{
  "d_expert": 32,
  "d_shared_expert": 0,
  "activation": "swiglu",
  "balance_loss": 0.00433,
  "balance_bias": false,
  "vocab_size": 4096,
  "norm": "layernorm",
  "norm_eps": 1e-06,
  "dataset": "wikipedia_en"
}
Below are experts of layer 6 (counted from 0) of a mixture-of-experts language model. Rows are named router (the router's row for the expert) and show model dimensions 0-159. Each number is 500 + 50 x the weight over its row's rms, rounded and kept within 0 to 999. Numbers have three digits each.
After each expert's rows: "comes before" lists some tokens at least twice as common just after its tokens as in all text. This comes from a sample of Wikipedia text that the model never trained on. Tokens count by the router's weight.

# expert 223
router:434392556485505532510513520564593497564427523449540533535416525502526483451557534458593575493537477563556543546549478423409431476476434501523452546491448522511538412482445572514548444447424556499493498599594584497499559450535483495513495479549530481425513444403561458547497444473478477531465516545502454460484490530460497410569492509393419579487449405536544551537532484525449511541516530569420493462506561532462498421537470537556553566541555522580431464547522538543437432369555483
comes before: " the", " he", " it", " and", " she", " they"

# expert 203
router:567476493504530547547526536478473590461508606557513608412486497500503431478521426578400497526525509542478489448487532436536495596493558434432541422482502476528423410511533571445498545476534428539474510404491487486536537522558452518451498466586493532545544590481486431475447566445496488477425532520463522563540537480481528527589500520395546603494506628480538553530364558518447456438531451457537519458489495451407550429550463468465398548576567414492503494552487487469563505502499549
comes before: "e", "ing", "es", "ic", "ed", "ation"

# expert 6
router:483553384524580554443515439504507552497511419577548494509478507527478567521510475458416415600395518463454480600462465479499468503505542452523473465495483547502573573436461600443487420510449555553432456474457488444534476436480566504543555493484461539460549534421572563484606452500433562473585555453497525495459563621510457589547472455483499536565448520549432496441486540445492557370493498522469497529539439500590546498459469478554541491511418506469517559440434452530512477614451516
comes before: " |", "/", ";", "0", "}", " |\n"

# expert 211
router:554516422514546500441477469497530429468561532522485514470421465503532526501400459468605508496469469566417495503503448521488560446419465542462592431490418474545509438589564496530491616474495574459334522539440472515542501482552488479535497538576569428495536587484457549517406563434581474518437451584497578503572514497566433429500474494523417486507488490420454460495512487509476569466445557499549590488532484438535482495459542530477464516525638504540386528572548471537455502540486552
comes before: "5", "4", "8", "6", "7", "9"

# expert 12
router:520439488578635479636440558453432485519455468605518500599407565491479424533557511464413526455426534540372557496519481541509466568580550557511548460495510557422477453524497551516525485527455421489630413486450479464492474454558534487485549523503507533448548511449481528491442562497490498499423518536485540499434569499461515483539527497576519562517492530479464434480580552471491484426482417477546552511549501419463445384405484514444456535496546526515405526483532423521449469588509520
comes before: "ing", "1", "le", "s", "ings", " in"

# expert 195
router:466490444595522468516530491531478439467480452568525600485513468533498501557525499457545572569445548508524433536551439475533555420552522524504457548505502554538527563539507459578501492453559579487299543409522554463529584557463498521540446521497496477465472610525505548433550418511523500375460479440530574461566444516574418451429501597510555428492462447469440552501516498454447563421516408441481425441512492512594488536446503541527563483583486488534519453490494448546493493453431486
comes before: " |", "–", ".", "0", ",", "th"

# expert 221
router:518461430594515471489537402420563605513444444454588524507513391444536488470494587523447452459470565480488524444489460491538525512454474556537511471429546544407513503465406487508487534535547454576509547573545567555505528543472499519408528407505521446527472403499559560538530498501481524530491527460452524553533553513496396509542475573428390572490534578569450523576544436376564550486470513491512462535503425412603575488511459494566457505544423469523518478466491524542561568552490573
comes before: "-", "|", "==", "===", "The", "In"

# expert 15
router:498409573528524505494556410537470419542437395563458574466484497477417542525603455386551509560370481537462522465516488532556427571569580503526473615459424479525456603545506522507538449506477483551624562543403515485511488530558389489528445569510596434520486555471443533536475549493499401478435513491538461432552583542441503477421466528465571511539498538492527515468476464507500595452482439443516497466502459513534524481500560531453436498523503541442529584546523479485457447516489472
comes before: ",", "s", " of", "0", " York", " Carolina"

# expert 1
router:491481538468471536485451511531555501519449479466475550572465548528552544433560485428587490454564488608473437579526404477413439527462468512484545491441509575464543436437459531507579489490414591516512514616455572443561470469506522583425542510494543463534539430429623508565556407503394520517519513489492482408510524511452520493610531369430448521488505493498550549489476516481506461497511596521418544463546551583534544405546457538469522495458537434501554554461531465488483535430425532
comes before: " and", " which", " but", " the", " he", " The"

# expert 155
router:566442521487502490437465424431530513452442525477581522469583494476502415502560480526461523591615542572457479432453485534435558481595393444482508404458531429567491553496468487434427512534512443523368570524511507498498545559474571596544516574592453556477432514479534465475501469520563509566508511567570472493577411498465576437537481448473544456514617529449528443536470392503476541425477547486487495501524549461525468476500522515564427411539468486502573499419466526429517557532539526
comes before: "\n", ":", "us", " (", "a", "ia"

# expert 95
router:462480505530493522545515477503459482505516516558524547446541501491540517551508475446553544585414527483527410555536445549500510541574549508527444526526531624540505580519488516538517438430519535536392432400581478420430502566539508508557453455508479500442448607595509469498518487487591561422496504405509524483519419522516431463366469537541489401483427479474467492504481481453437586447538442413479462458531470450601462506435480557576627475560486492498570470437561461536488437483440561
comes before: ".", " |", "0", ",", "–", "1"

# expert 183
router:482493604600565517546522501497464496476494582550490395521573526449443506527503486493447501515497464499475548442506489544432477447472476537556504334483569511492561533516546510536540558511509511535475461481408519525470531494479517421550470528476459524453599453532453585399499526583527478635403454458512520495551460599452523498601492565444600473475413516382543490529459608520436532520445467504563481556491626489449444474475500527565442556495548405513476466446463485473490530496465460
comes before: " |", "0", ";", " |\n", "y", "a"

# expert 249
router:533506552459470472546562560538479437549424551574520489514466472395461467425432449577533513439444408588484547494514415428568509492496530508547459416535450585489493484547530532512407526483441502480550524521461507494457487494486497424584458423486481479534543496549628531504440551458461418516566480451500500562450563439509563565412493543398477542432521566480443524545502514502511385499507473491584414559550528597560444450586486510484520459568553623533562431512530498532486490445543534
comes before: " ", " the", " a", " his", " New", " addition"

# expert 216
router:500477424469530464507551422465557454622537385445491565444533495497432472482570497466492538528505507551451495508477604413543411548516508555522514521584497503602478478505405451519494449523497480484564586512525592566498525487421535397564497485564554432498380493401439446545503488450492541528478439518525421479478499502501463490440481463468566458528480442596454562551436438545395525558512547585462576502489528468482506466483531529467490496450509580420405578578549505472567507424494480
comes before: " of", ",", " to", ".", " and", " in"

# expert 98
router:498451428461432492475483520467460525562560463530443459496526598620456524576490546458412497473457451551465536520470484487563533497555530382505410612533461513549488482469558488502464509568435396511515505434409499508568516565503548399584576520561456456571544503537448469543497482498494501511504521460512514552548475570412437520427496518517493610539579499555478550598590430495526476552481480507428534479464387460542526516413480482557396435492494449427468466476513490480573538475488605
comes before: "0", "view", "p", "c", "port", "l"

# expert 89
router:511494455576588555507481428565515480461397528563579481477535386514450515566467492396486522469458493439587523515572562511440640528508531542559514470426472551466529569503565514521523489506542495464481462438553452479512544477480510458549534572417490553549521562526458491494553495468494542540421503462465552483386489555538614525458472502475524501555480421467521473502450573509360497500540512391505519392532497464417498477543552529495464477623460592485486444487471469458439458572422560
comes before: " |", "9", "0", "1", "8", "3"

# expert 112
router:505472464489407448534428388524527505571464451539501501416447444503494442466494553506539492375512526495471466468454485492533509540522427490592592567491523523573508478494578547523430472474571436616504519563541500538503478499503474533428480575475491536536443476517579509574523479508575448460535487424501367527547546471555471580619537518443504558479561452476573596465510506447563448458544489501548527579519484600527460415553485511468596460402459470538429488453431575563532511443456483
comes before: " ", " A", " L", " S", " —", " T"

# expert 132
router:418492548538546505414493488466493482500511505523488522479402503457586481546492535509509479586481506480541488552494512534503550539507563474419525384517566504518552544549543462562518521432540452497552512422478447497518449522499467542434429525574512508431458577484439524426424577411538496592475614491590543533522557483458487511510557526526500429515534470587468509407493342568466493450556492610456438510510500444479489509433427637455443444569496424461570491522411492547533520470401511
comes before: "0", "9", "5", "8", "4", "6"

# expert 167
router:478520553483468514572436392424494506483437515460487477520563435423506455427541561529500529552588466481455510608469526512505513443468466474477525460585491517585420483561484531457484521461521572444447558459567545527478594522441483496580470648568517484451518505552495467539539517562577433536451487533449483516463413630554507556458495402404453416426478483461464514460492428520522426578526574480445505460551492595481463546491536508532529528482455567487516448465423470430510529558547399
comes before: ",", "i", "\n", " (", " K", "a"

# expert 122
router:514520499476451499596476584476523414504491558445517518475423559575553487526465441548463521478501501550466564575452496463467444555531544442446482517524590553521408525592494495476477517447509396444562497482429494524438496548455448526528480523422563465508516399389381561474496529488483431486539427499575547515568482508482545498521512547485549482538613565426556507439483511510543467442476515482459589477508424445590478524490523511438414583488529445532481521555428461387620471584581526
comes before: "al", "1", "2", "ical", "als", " medal"

# expert 37
router:436478454505575539459421497455434523546475585493517536483495484564448501435427510563559555549536431415544502509476501552484556504415480496487599493414461506494532447544525377540427574535476604473544474419521487502438520499442505504515586491477472474474584523524410488425553515413575457532463515584448508592490529515543605539411475428509453488557466490553457473433437419446497465591575525488547447550509512479471497542508498538526415460521480457456507435584484487562539632523590508
comes before: "6", "2", "0", "b", "5", "\n"

# expert 20
router:472466420412467443465522433534530373495414516429511505464510553474478445540416447459441494504484546498533572442485543453454577386522487573464485514479378522424539506435418624439457522432445558471546539482494532559545415531549489532492579567466471574503549549450566500551491486451520531511583466505436518422571468525480541511486518513521498507463523446514563544547444459517445553585559490476536490442527506568456418484524459498436507502512484577584482458620528536485461614485480406
comes before: " the", " a", "\"", " be", " You", " not"

# expert 101
router:497486497404528388465478538440513447555406467460554600514618583467478512506527467469406528452572510468480492444534569458563509485551548514566445556544490473552523521491376509503521531482575528517511568543550536595490501496469458526549493497523443475440450550467473474495521451420479521515490539508568355448477528479558443550385493347480557481557503464576498532533494446529460505493549560472461581467444488536481499502528479487447446464528429594502434549582523531479590564494496387
comes before: " of", ",", " and", "\"", " (", "."

# expert 130
router:468455531494423560460585499464491532512447458544487507457455489461526482447482436592613497483457495526452489584542494511578393563575449427510479402525543471503408510470487463499490484471399582498376528509480531512609493530534454498586522535540429509456566445498552580491489539514510396555531530485477570522474520554540549611493457535530464543436526522504404458459581414437523515445442553606470437451520462474559498557490523539498550529470457607518541472434408524461486452545568451
comes before: " ", "h", "ary", "i", "k", "ior"

# expert 134
router:454510508492471478495473466496494504393397521562552472545563440397444489564537525537432442535589438523580510515466532516488531479499443472480467459552524551587563450532384558440506531502500575462482521444566558587488590530546560581471516564528505546492494541515618515514530505532504505487444559541412383551470491448462530507349488469501578463512536490537429578528529426496491399545517494404457500494576562578467420502467549526470502481467421448553471541428457522528444486581501472
comes before: ",", " (", " |", "\n", " B", "'s"

# expert 46
router:546466460446591413521541520434491498578579450497516499453493552484514477418557461512452514544551529524480482497536517432453489614523474467534451533625563505546419455523438483488484389540437494513527555513547544541523497475465576475543498476589567416473478439474482448498473436453548466476417434555585474476419465544502455446411501463454551561534528534585545584496464435497425521493593560577529557423504526491488519498494500520458575559454490541424404514602493536482535446357517448
comes before: " of", ",", ".", " in", ".\n\n", " to"

# expert 244
router:457478526430497454494494624447513508561496422463555512527534577437562482435574516436494510519522513498569454586539559498496407511545504552492500530542539453488547563595489491483507479455414481466548498532536581512513471507399528432560598367581502484457453456517442500460498510457465514487495526514561397481470534512463502476439536476440531487539500449584573519612500455514405507460416582500447488488469614493555511517463508447454441548500461554397362537545512584486557509417483433
comes before: ",", " of", " and", ".", "==\n", " in"

# expert 78
router:450518467429479545546514435480515518540461402407438504561444554457466515566576491478441572498518537466397419450457515469556493405500435544437578471518468517555511405525463529556453529560479553502527548515515474582564483524464577503509535495436564430521480543442629531554515517531435551474435475422429431538516502453464536440501467512581596458457465484516504542493564486589451483541526473559556506499495513550413397429469500531522531468566588533549487480517618460482453567381501441
comes before: " the", " a", " his", " an", " her", " their"

# expert 253
router:498553540439511491528513470499500521566445438447471550515517556408487558567554460454524454526456487466481464579588443561450484491565524501591426514560491472561528515592504551461447447455491568498582463528489572464557519459521531450526515500476496447617572359514443428443467557574530394462487526472482440517477404559479494458406553471450570517492476460462546414578544590560490459564447456461515544444534425515541477493444560440565463563547425422487573520538577532525437510446489487
comes before: ",", ".", ".\n\n", "\n", " m", " War"

# expert 252
router:524502538541526582512473538434473541467494452474564482541496565518478603434505435568499517573588452536516462530429615509482535466426502536526593576470470518528502430556449445516549491498430518475571504502484536464470502561457602472447445545540536417490447452479458481467436534498488413513410549428525464498531557425517536461424516403469587579494471545534511544407450447466504500532504546452492501472468474554585540502517499457514409444408457460415458461648582558483521526438458399
comes before: " of", ",", "s", "'s", " and", " in"

# expert 42
router:477515433484533452488463564429516458502494474510451521527541563474480446482495454553457588446456579441489481445568523416542511589530561554514463492543598536505525501464431441484505504512462405430629509443535480535463559540448532350581433509561483534536409517487462459485434494512500463560434581456458437417474476588592555480490507496516466488543590571571566539527396441516440566457415467493470555573474553479417552443479468495531390522517506561523547462509485466552559488499459531
comes before: " |", " of", "s", "ing", " and", " for"

# expert 243
router:438551550531474546508529433523455566442494521382561521483514412477533565450478474475586479583534526547389579489495486468511369492478505504563485394452492437498408478579464527566494560544489510508534504462550435470399521459435494460484447522589551440383493487605579533451551547477440517442563596569456598473509526515524451541480475523498419529532468539561517434456481506508515486538529521563579550501457457491452509426492410532575523563460500454450483450431560461486539492507530590
comes before: "-", "|", "The", "===", "==", "ility"

# expert 247
router:523556473526464394545410552556529487515512528520444548571447544472525429546466437501526536582457508517546482483591501496523594518557607452523476455544408541549415562516520415549483426505510531505557546527417501530468611472572438428535412536515466490461483534516465499540485412458561495419628440512537566527407518479470492461422466539424471417549489487501462596465435432396479604464463471532482475476511546529514506467443479570489414525502410523481485525591470520457535481565492496
comes before: " |", ".", "0", " |\n", ":", ";"

# expert 115
router:452516524491539552582553452539510455537461448493550525522468549455503492549530531492492430450498459565472504457540478469604494473569479561498471428486437540450569483450383488521454458521429551558520469522492465544534478514597541492503474432528507446515570469494672460523419535425488519529543426439427510509498475423481589401589502502424494490492510463505510572495527550579421448555540490559613453480476567494436366462471456503463514485469538574556517453552573546470447561374505444
comes before: " the", " a", " his", " be", " her", " their"

# expert 99
router:507419477533448495541567454456568480503504540437572596571458587524455578514481488489492515524567472542474475436566617423442534490595520492459449481562529578499527444456397537469487433432434493590521528499477492489542446535509498476508464454492540545429574532497580570391530409570535610507419475577418503460418472454460528481496483568432391571448463456504524485466517539528496472526517499552542466389556525523462530537558472478449543497425538593504434526522467503585499470441444478
comes before: " a", " the", " well", "ft", " an", " than"

# expert 245
router:593498429549549488591453605456463485569551438547472499406439567479431446529586427478566468481502529507472454511526531482568445560533582544522554446466490592480513460584502488515634482424482445493551564565470513518468426472467450442435478514503477483543422460533513507530512534406573454505451426518581487488496431488521504533509478509532542530543410594518558456414512525464420547493562440580428515481508457477441486421528557566431449429503553492442372476535542497564481460484523464
comes before: "s", "ing", "ed", " of", "ers", "es"

# expert 191
router:499514394442413436456483415522521517442541428536527443453532437567586489435551551502509534503529507500512461513466459538545528523585421541504514592448527549550477523529597464559453539498505523538537534488516540462502477492568469483407459575445479533481364450486657508505498454534550472449556489477489525491535485533533432531631462488462471434472516530560502575433477508460529438490574495569566489531411555582508460457566481456448513474500428403507506494501479492523589459394474363
comes before: " ", " —", " \"", " A", " USA", " L"

# expert 57
router:434445426401488496562417498488467415576462467491451417508478571531433511555518524563505528513459515471480431462416495477448465509464604550470483567564485557598548583506453540467462470563472544478548563467534445556538510451528494428604504485461562501403544518414491412527534407453451487461477489509490553495493461550453497486536431494424594558481477483567578476496471535505522630573533552542511552513581448474438436458558549487516465551514490541556372563521521455527452455495462593
comes before: " to", " that", " of", "ly", " the", " as"

# expert 18
router:480504494564519505528461506527505539548534457522505556461570592438472514547392538514509527507499491519504455570489453478508586487440480509488447444489520548617481588569517481438514521385459543461318532475551601486572549500565491482498557465507393467478517576409468481427515370554456439490472550536462525562526506575511449460489501579387558461463469470538511485605594560510498543497458395441501493498540487523578570446491454419510500454538467527487454432566473519460453524484503463
comes before: " |", "–", ",", ")", ")\n", " |\n"

# expert 135
router:466525439536512522537454458511479488519470559442509436516568412485495468476511523499598521425489570449459604510574497428527442583457461534502452531524465594503489497583439436540437508627571418480569537576551451380512503498556516500462483433530428532465461435486541548529471555525553543556489525495413455512544564438517455489484466586476366483476490562574572503515603457442568547429535494523497541518448466499526431511529539425461560556513461453483472429470470471466458553394555579
comes before: "|", " ", "-", " Total", " Turn", " Major"

# expert 165
router:525522523448500374454440596562540477526443550488507504548499527454496478435499427531378567491546496543491407451463440584516475454460513537530574479516447585519427477488498542562492507560553491576505459598583466511484373510467534503517571498476547579423506544487609519516469530537496521524552440555474494473457426442502560529457532555464479593429457536518574440536525500522512429529590548527497407501561594542401386417495489533468534471558521480458481476507512480564482438407459546
comes before: " in", " as", " on", " a", " by", " the"

# expert 255
router:402438469442565455482486593390533493547487415470528554566540584453439489466561472489484536491563491545462451549490568512552412555500494531519497560457500428454510393561503511568489546479514496531555537606551542508582427466418508511561505474594450458440422495507441540407484502430498600458506578481479440461467578523477478422419514436489573514541507460549505555571472441538495522508491583511460510489471562505568469515516525474500530510498554531464446549524454602529548518369429394
comes before: ",", " of", " and", ".", " in", " were"

# expert 65
router:435572541534438494582538477511548490447527486438503518515503555572497496486478497497504526490518546592516565473550634518517524476577478490405436512461415448410460392440364523440580491440498451553533497471471452557458486525522473501500517485483536485464523411434560453471507508510580610559538455477475515504559463515527583412522500562453502471479486411519552509412477514551454552522559485552417477438595546443483406540497498468471553475466519576531440464536515623520430512412432407
comes before: " be", " a", " not", " have", " been", " the"

# expert 186
router:499558583459497607573505413415467542506488517510452578480502503443489573434516556480493495495516510553507508560479498534483481484499503533486476500618526601556445489479560525479517527441435553510472566431518516545535518539508435536547519540559547493525498438531526487510471521605520393491473558541555400613492454504620424540435475521447460502505581439533432416520482396478577474498452541463494532442475468588480561487434447496505506443517450485457580464492409475397479586485545348
comes before: ",", " |", "\n", " (", "ia", "ian"

# expert 229
router:562536512424594505509517566477450511512479390490548526531560491506479450457577421550466470467586526527470526520554466480501468524527529425591540556526499450571501497533443476476547429547461509374529532612444501497449497501487465509446399574497523442521402501543465413558484488453567443566421438438549483545491485550520466439384513476529539519573512518609494504484498453550406499439508572471474523482502510574557542483429485537445532503472504447439438502630541530495541506388499377
comes before: " of", ",", " in", ".", " was", ".\n\n"

# expert 196
router:549470454499390482476480417468490494560482575563438540391546541508582582510445556469560455508561436461521425555586527509449549498508418521489485510491444457555443550500543498537553505493542482505462535515559509397480411467481487524561463527547441519552517543515479398519432429548558435531524522489477470553466492529418608543552537547542579509422458517539515481452482528549455530467481421523551458617537589584568459400500542466414501511484482431471538456347484520489454425465518481
comes before: " ", "\n", "°W", "°N", "°", "°E"

# expert 70
router:510507474492523500490494523593525473482405400450532461426501470472456458527531502547572490534497450418449604504509475500484548547406490492478558555430414449426462591494520553504470474572438523551474498428533498551486530418489479583550555428452503429455540532523483512561511453451595399504440563562531485474422481490614497579497536506469456533538512496517505592573559454476507326600512457504561515482553592483505569519463449513547465514538418548490567555530422509466554421520532518
comes before: " |", "2", "f", "g", "b", "ado"

# expert 73
router:507558457576594456411527505516487525424537437570517534455587451519547533528501537513533537520519491503477431504499639498560501507510593457530458462526572589433616528510623475549523422406515465545354525476475489446462466536561533459463457469488437583506472492488414533399531523559499486508471543462569523446535525570546462512488450552519497477526465444449485548427498474443477522506531444549507472496569447555492540525421487567542460515423523495573413534425479502506479517395383564
comes before: "0", "9", " |", "–", "8", "5"

# expert 232
router:546452500535466452459388527536472570536472502425474490420565474547556534403429492545560451463578606506514416523451496456454593498526452511495528607487550524570476434385564500475438522485610463499537449523421520438539402483557506560469585545430484492490459529495519440533507541488528441486485411500433454465534464504462563547494558576500482464421496534439505440475503625528448474418485483443464585453540474521510487457537504407577581524544565483554543439511466492539411528499504563
comes before: " ", " Died", " Occup", " S", " The", " B"

# expert 144
router:468587494450565500590438571456429546523508539538458460449535502506482507516463517502469523355594519404576423498521599487466561532430491419532503510556533520499520462539496564431519536500552455475426519457550537548408493389418505531530491542528430574567484537537443482516459602515509560535388456473509496580485511573429526565525415524509491454493462467519557421486500496514438479439502416514581444572443553529437531418488473546433513478516532499507479461447520499432424587535558596
comes before: " ", "er", "°N", "an", "3", "4"

# expert 109
router:499512474454509443466558531438529521567458519556498400527542445508460480499518555549457499436519458447549536498450600480525474520548539462480470443482517458452506517500557460501456528576421430486328470573563456439512431456504450488532523468468452532531429347402479467512518458570474424432457519506507553469482511527521538478572480425602477448497491541476518469522424383497551382524589590440492413485597453518484515521512480399537531519516453506530506462511551550472543530545595587
comes before: "1", "2", "3", "4", "6", "5"

# expert 66
router:435402501524498373479451555403574478513488476589589480456530555521475490557508500497480536534513438478459456505541566452589435623413410547515535516437560435507479497519495514495536543439455551514494512531482562489494484476441542549570580521582473467518444486558463598464486470472507550453574628492507479530479568503508405513468437494494588536534597480439476524548438449505538494488452543412490486492448528510597413528467564483478475538484525557553481488427387583491495490451449388
comes before: ",", ".", " of", " and", " in", " were"

# expert 238
router:526485507451559532530561587551476468475501412451519521461434555472523503462506517480482481473496486539473523490489436416542443414483417571521461514496502513557540500407475527486385438530477478438565469481459474481533456506456533410589514501497501504610591530646625462515444451462477494460507507409487474499510537509428518433509493543552514502503559555430432597522500485605502557549522485545601453516545473565481380476514534553537556456581505489548546405432510485525442552361549467
comes before: " the", " a", " his", " this", " its", " their"

# expert 193
router:468478563493407515493579532486559471491485462482465518521395570564557551485456555415453528474504514549476494542472429498478476472598451518469533499482454542446623495406420493498496488396383589480549479515492492506552466554519490516437615548453494452482500528436694535502504489517496539447495460449460498451561541450567593469618494436559510437467520445485497563518487424558407507527470511463427511459508490561467419437505592453519509514500540503503472510488606501502496544424434503
comes before: " the", " a", " and", " his", " other", " be"

# expert 139
router:411461457541577510497450386475534473532558461438441483594472531434539488529532451445382555507486475472427448466485550550555575451475489567418481445532521493491462404549486510490534455490507479513597467565536460560526485447532528468520505442486552430518476588435493597581468503435376609483517447509464419528475499492556590533497414510547493403576445469516460550519569490506493543479552520562518569544469521527454472455481504560416560454518494553521452461519600465452433626523489489
comes before: " the", " a", " to", " him", " his", " her"

# expert 173
router:483535422542464505490513460571432506485559484478571546484451457484523523428450591534523419479413451537518541493561543487525431479553498617524476417530413572519577551425464471430484447495384504480526457428450534550444479509473538500573487484448546509491485508535504575412489473485398465557593471509551607550477605485485592512427474522484457541531600574434472520520482518536400425543410463551575481591594540528456514498459565539489517435518478470458548413494521436505479530487531535
comes before: " the", "n", "r", " a", "t", "g"

# expert 94
router:497515563520556525490558409414482513563520479560570507538508523433564497532559594545506434494439459509538458496510401556426482540518503619455439485486476491518546475543581488555569389462449490537572473404519525454489553478498557473461505546560462526516546476478494496487580452464431434550425549437408492559499473487559539527455524438511425532477507568588610525582588479407595549396527510527514533414420531538518491548422488467455461439439436433457492560507446511480528555541455498
comes before: " |", " |\n", " (", "-", "}", " is"

# expert 185
router:523502465500446504485479535470623492514422566490390468475544446561526604482503539516527484503504524488541476469488520445407461526548533502442563584474539579437536547419518416544473487527553500485460427537483529425596454534492489465456573460399382519382511454466642517529465480548505554500585504439453531519534456534458501459508517588515519506521524612392517536515502604488535556454475476505504490539523409437604562431505552453501551444448453464509449519441437481487566535507453559
comes before: "-", "1", " •", " Genus", " Website", " P"

# expert 5
router:421413474511514445438405446474426553470541525562481547566496536561403452494468412528573526600542480508486510486401470650516477499448461471478444445467594526504499566531502540458473569536487493604521552506481473523452536467460487397581477509528532467494550493462481533484450534420530569469555485399522518455507560498535498435497459518501539531502508554432407416506517549520423531446501494502509398570492545513507420518415552513505557525497565470378507563514633487553414521562507506
comes before: "1", "2", "0", "8", "9", "4"

# expert 60
router:504480611422521490568495462488563555483429543519497535568512496455421494488461493539518494532515410556517516480483524546503497424500528452508519444468520585593555461530468510462602493479525590509394584454514461575519648540499480556511484590511509522470488525535555458548505497485561505560425531546442338516518404491529517497413482446472564540514556473534439554471550422516481460534484515444449500498529542606477531585508549470471543442519385505509490471441435438494468509530528332
comes before: ",", " (", "'s", " |", " was", "\n"

# expert 90
router:436483592523473592471528473397477530478492569497520561556572437477529533457496515517449428497561492508476492526418458485463488505557449448605464485543550473477418466517460502521493473490475534522444529467441562583507566583592445489561526590552472474540537569525559479483592471511613511617477486528442430444470432449528571509462469471473416530576543494484414461489508461450529450505444581455456422480548545526580446599470545461475473434443399560519519429481478491442479518555590406
comes before: ",", " |", "\n", " (", "'s", " K"

# expert 157
router:521513417528492463436511607443533482599530492594501563466538527509484528517490574569452491517512545395553415490526552491570497484490384513574484516614503422507474502411433504472525515438546478525480582531565490533493408488437457447487508464581429539533406539546464492524397457503541479501489564542511477540501486553531495501451572629556565435487596467577514467583484456471507521517461461410514540468470590402559428457514558484451494558478498510441417464450557504432572491472516446
comes before: ":", "\n", " |", "==\n", " |\n", " ("

# expert 96
router:487567460500500450508528538547496575481516543476432459535496535477592484572523469406647483499488524498458585410518506531562449527461502455544512497520531491437541442463504557502435519461445543588316490439538472514477440564523494472462385466608539455495447511457425574566506553462456498493481447551530550471421478489507492528482501460555398457515526482513484486509445466425536534586502509490473448586476377518576503431548468605535590551410504491462535506468537523560493528566498579
comes before: "1", "2", "0", "9", "8", "7"

# expert 11
router:487558474476424526509448536568467539392383546459480557440532476527551506541577553465562574574535389489552553450563536480565462538495448480463430528472449497475516507542556452416517415497564455453463556422507465506574552378548464534519509564475475629455482548492514522466480484582460442468454501521543526477593488532536485530482424502499594537477493483446518422487550478489454595486540460497465537549487434578415519509446449464390520524459570592474492467472582425465494455561498579
comes before: " |", " ", "u", "en", "9", "ue"

# expert 182
router:442500390426460450516456393541591555464491469518536415459550453491537494451524492516575441473546581496544464507435433529478526451554464587513469580524526556550496503553627474524477504472455486490521533533617515448541624528565531447504490546447463537510458446466591475590536605489563471474500429488467412530550539437452487550581511508395472489496484546517490496444551492469477467399481456541523514485425528570539449432558496408487535437466548515531473419502413493547532521492467387
comes before: " ", " —", " L", " \"", " S", " W"

# expert 226
router:567498619467479561487496457489503508549555382582502539547492527503538478450584525450559496435542450564518464568479412555445433567446497518394447487444511526530516504508584500520590514473447509468591510533419512489510500432540525568494519462484526532566511520462470540466567380511394495506458515516508506431528555470535560533474464369465439511526477547535583504571497509401577565383511546522430527406531571613497539495538506556502467472442570493543454499576510544498431442451494542
comes before: " and", " |", " which", " but", " is", " with"

# expert 150
router:541572498473490512549452485482522438613415518575521418518521484473461518448528542529472553512459485511498547443520525467529507530539564527441400464445506604503541507462540456494484589537579544474570498346488549489441556471477414515545481558463566452486521531582426447513486473413545419513449489588555458584473565553543482586431533482516605531569551438531458505413484427450493460498436572454556520473543583527438534547497476410481395475497519507459454476538409477461468552496424534
comes before: " |", " |\n", ",", "0", "to", "–"

# expert 159
router:519581477496506531534496525453461540527578502580461512542520549459419500463454442497496587480439434515439525516541517463507460454567459469519461542476480558558510385444461449518474506404479428530555542461460542436556554423460500356568471498561448491527585458418510529488461603474491463488527423460531595546424509469447517557546528509491529586498557532513504539547510525528490478445509333544588540559517567428484527454428484541571511522546574480472490412518554462455433412486535602
comes before: "ed", " the", "ing", "s", "C", "S"